Weights of a small mixture-of-experts language model, trained from scratch on English Wikipedia: 8 layers, 64 SwiGLU neurons an expert.
Below are experts of layer 5 (counted from 0) of a mixture-of-experts language model. Rows are named router (the router's row for the expert) and show model dimensions 0-63. Each number is 200 + 30 x the weight over its row's rms, rounded and kept within 0 to 999.
After each expert's rows: "comes after" lists some tokens at least twice as common just before its tokens as in all text. This comes from a sample of Wikipedia text that the model never trained on. Tokens count by the router's weight.

# expert 108
router,159,194,182,188,185,177,227,196,188,216,156,174,188,150,176,153,194,275,233,199,180,185,195,209,184,209,216,181,166,220,205,197,288,235,234,184,250,149,206,227,148,187,167,215,213,159,179,147,196,203,194,225,168,224,204,230,158,203,204,158,185,157,196,293
comes after: " ", ".", " (", "–", " $", "10"

# expert 65
router,207,140,158,186,167,182,231,157,247,196,95,212,171,141,221,188,155,172,249,216,236,168,197,133,215,167,164,176,185,269,224,169,284,183,203,206,230,188,195,229,187,223,199,207,190,160,217,155,212,177,201,206,164,203,219,235,194,173,203,202,213,102,194,247
comes after: " ", " |", ";", "|", "–", " −"

# expert 81
router,175,172,197,194,174,244,219,166,274,230,176,192,183,211,184,172,184,248,299,176,180,237,210,189,205,172,251,221,188,212,213,220,241,211,208,181,185,196,232,210,195,230,192,224,130,189,199,174,202,216,187,194,197,203,244,257,168,198,171,153,237,122,274,188
comes after: " |", "|", ";", ":", " /", "\""

# expert 76
router,201,191,144,203,176,184,189,141,286,233,191,209,200,209,181,157,188,248,269,220,218,207,201,187,213,193,186,188,226,181,204,175,212,245,192,169,250,193,189,230,151,207,180,214,161,192,170,162,209,174,167,211,125,232,192,200,202,222,200,231,207,210,223,260
comes after: "20", "19", "18", "–", "17", "′"

# expert 117
router,181,152,134,182,167,202,218,143,266,201,163,206,202,154,160,197,191,246,242,173,166,214,208,202,214,159,179,213,204,251,234,214,238,219,195,183,238,184,208,215,119,241,211,239,162,194,188,145,197,196,197,208,204,192,251,223,161,228,228,148,227,144,228,255
comes after: " |", " ", "|", ".", "–", "20"

# expert 86
router,240,179,176,203,202,209,194,111,201,219,153,194,188,202,182,212,173,262,189,218,137,176,224,179,158,161,169,193,217,195,186,232,191,218,242,154,224,240,174,193,164,200,198,198,130,201,180,229,164,227,217,216,199,199,208,246,201,216,188,213,247,156,237,248
comes after: " of", " in", " with", " for", " to", " on"

# expert 122
router,209,176,198,160,165,203,225,213,189,213,168,148,157,175,177,166,157,188,230,186,215,188,179,196,196,215,217,208,183,205,234,206,232,240,193,220,200,141,182,233,130,232,158,262,206,195,170,200,194,206,204,181,204,243,196,213,245,184,211,221,247,197,255,203
comes after: "\n", ")\n", ".\n\n", " |\n", ";\n", ".\n"

# expert 97
router,183,168,172,173,145,222,221,179,203,176,145,186,171,167,233,191,152,232,224,291,186,235,212,189,185,228,183,192,211,265,223,245,240,221,198,206,204,155,225,176,162,188,179,236,170,178,225,169,166,184,203,217,180,204,195,241,173,249,163,242,223,165,191,136
comes after: ".\n\n", "\n\n", " |\n\n", " |\n", ")\n\n", "==\n"

# expert 93
router,195,208,215,185,199,256,230,197,242,225,175,189,204,239,198,179,147,224,279,223,174,210,227,186,209,191,234,190,183,202,269,261,202,225,191,163,242,187,210,210,187,234,199,224,119,214,183,176,147,247,188,191,183,185,232,213,146,190,158,172,255,166,269,182
comes after: " |", "|", ",", " in", ":", ";"

# expert 77
router,248,241,197,215,177,144,221,159,213,178,168,173,162,201,166,211,151,208,216,240,227,207,217,157,158,175,192,177,207,224,209,184,258,256,229,222,238,159,199,229,212,175,175,224,187,225,149,158,195,215,163,206,183,152,198,202,178,271,181,203,209,127,212,216
comes after: " the", " a", " and", "'s", " The", " American"

# expert 84
router,185,175,109,180,146,174,202,185,223,181,171,169,211,160,166,210,225,222,268,257,230,194,222,200,218,154,221,172,205,201,199,226,227,191,234,184,201,198,182,199,144,196,196,245,207,184,194,155,178,197,162,188,162,230,197,224,203,234,210,165,242,198,251,253
comes after: "19", "20", "18", " New", " United", " South"

# expert 113
router,202,217,227,187,186,168,250,147,177,162,161,194,195,169,156,151,175,233,197,211,190,153,205,180,143,167,188,199,203,215,214,236,249,249,224,199,193,207,191,189,161,209,195,213,193,199,186,230,181,170,205,178,165,159,180,240,147,242,200,190,216,154,223,218
comes after: " the", " a", " of", " an", "'s", " The"

# expert 78
router,251,238,140,162,156,219,244,146,240,175,162,200,125,218,189,182,141,225,261,211,209,200,229,132,196,219,206,202,247,225,249,217,232,207,222,214,201,206,180,201,209,213,186,208,173,173,175,145,180,206,204,214,175,159,251,207,186,255,171,167,271,185,226,219
comes after: "-", "==", " a", " and", "\n\n", " =\n\n"

# expert 88
router,228,186,184,175,166,168,244,92,211,177,183,154,199,178,199,191,193,201,214,208,232,157,225,178,155,182,222,228,183,204,196,231,200,271,194,168,215,200,173,216,225,228,186,215,193,167,194,143,218,207,217,187,159,191,227,257,190,192,168,217,224,193,214,243
comes after: " was", " to", " he", " is", " were", " and"

# expert 71
router,219,245,112,202,134,212,197,134,208,194,171,201,220,234,208,193,182,218,212,223,238,220,206,146,211,178,211,201,235,236,190,223,210,240,213,189,190,234,179,202,167,209,179,228,196,227,169,135,189,172,150,185,167,232,189,245,194,225,196,166,222,126,237,233
comes after: " the", " a", " his", "'s", " first", " this"

# expert 115
router,154,161,114,162,164,182,219,148,252,181,129,229,216,160,194,183,197,179,299,216,203,197,202,192,195,167,165,191,180,238,192,203,246,202,211,173,213,153,210,201,167,236,204,211,180,181,215,159,216,225,194,199,166,229,249,251,196,213,177,193,212,133,247,278
comes after: " |", " ", "–", "|", ".", "20"

# expert 104
router,182,163,199,184,168,163,228,184,220,181,159,192,228,134,147,145,212,210,238,183,156,207,174,176,163,208,177,224,159,204,236,240,237,188,220,235,225,198,188,222,186,181,179,215,215,168,184,130,186,204,199,189,174,223,200,267,197,224,177,189,204,125,183,240
comes after: " ", "20", "19", " (", "10", "|"

# expert 89
router,259,194,190,193,167,210,254,185,224,170,184,224,188,183,144,170,139,221,236,220,175,235,197,185,219,200,217,203,169,275,312,194,258,213,204,208,250,189,254,280,207,200,203,231,131,195,182,217,179,180,216,210,209,216,212,245,204,245,167,161,236,129,211,206
comes after: " \"", " (", " the", "==", " a", "==="

# expert 116
router,170,174,179,160,162,213,250,205,198,200,170,228,171,190,156,196,222,209,222,236,152,200,211,167,213,173,204,156,187,225,176,198,224,199,193,193,203,201,213,222,179,244,215,276,145,208,198,204,214,181,182,253,204,193,263,281,184,207,220,196,208,214,234,228
comes after: " |\n", "0", ")", "1", "2", "3"

# expert 94
router,189,160,171,190,165,218,226,170,215,219,167,205,207,202,182,160,186,196,233,217,192,147,213,161,184,176,219,178,200,244,222,208,254,244,236,202,204,197,213,225,118,215,180,233,146,208,163,170,205,198,195,198,180,238,257,214,160,236,185,158,259,210,219,242
comes after: " of", ".", " in", " a", " for", " with"

# expert 110
router,196,178,112,139,195,193,191,217,192,217,184,218,243,209,130,147,206,243,239,215,179,166,223,150,209,181,243,188,161,213,191,235,221,211,165,199,218,198,234,169,156,218,136,214,203,216,188,209,203,169,157,239,152,183,266,244,140,214,208,212,201,220,187,241
comes after: "0", " |\n", ")", "1", " —", "2"

# expert 109
router,176,149,149,174,199,199,198,211,213,212,145,171,201,192,168,196,192,212,222,187,191,218,208,173,216,165,221,190,186,208,213,209,210,209,208,174,198,172,195,206,107,197,219,209,178,176,201,165,174,172,174,203,154,210,248,192,164,219,218,152,184,205,244,260
comes after: "0", "1", "2", ")", " |\n", "3"

# expert 126
router,232,157,160,185,168,192,206,155,206,181,175,199,171,192,170,192,184,216,188,200,132,191,202,175,167,150,205,218,159,186,211,204,259,254,215,209,192,214,208,204,160,223,207,195,149,209,153,224,151,180,165,214,145,219,210,272,171,226,140,183,237,222,215,204
comes after: " of", " in", ".", " for", " on", " to"

# expert 111
router,226,155,180,149,217,170,219,190,182,204,182,156,184,142,170,185,175,185,209,222,204,159,205,163,196,174,188,194,175,205,225,185,176,253,229,258,209,197,189,236,158,254,186,255,185,158,182,194,204,179,219,225,193,220,244,253,211,220,222,195,221,223,284,205
comes after: " |\n", "\n", ")\n", ".\n", ")", ".\n\n"

# expert 118
router,181,169,190,168,151,166,230,136,244,203,153,190,225,192,190,148,199,230,230,217,177,188,242,161,189,154,241,184,205,262,212,218,265,267,218,182,199,192,204,178,153,217,219,226,173,180,163,168,198,213,204,185,165,192,232,208,188,245,234,183,231,199,242,237
comes after: " the", " in", ",", " of", " New", " and"

# expert 82
router,249,181,210,186,157,171,258,188,211,162,182,218,231,201,117,182,149,265,224,233,179,192,194,164,172,157,174,196,215,264,302,240,236,247,226,177,187,205,213,213,185,206,155,179,194,223,220,204,147,160,170,201,210,166,218,247,173,213,197,211,243,152,213,191
comes after: " the", " The", " a", "The", "'s", " an"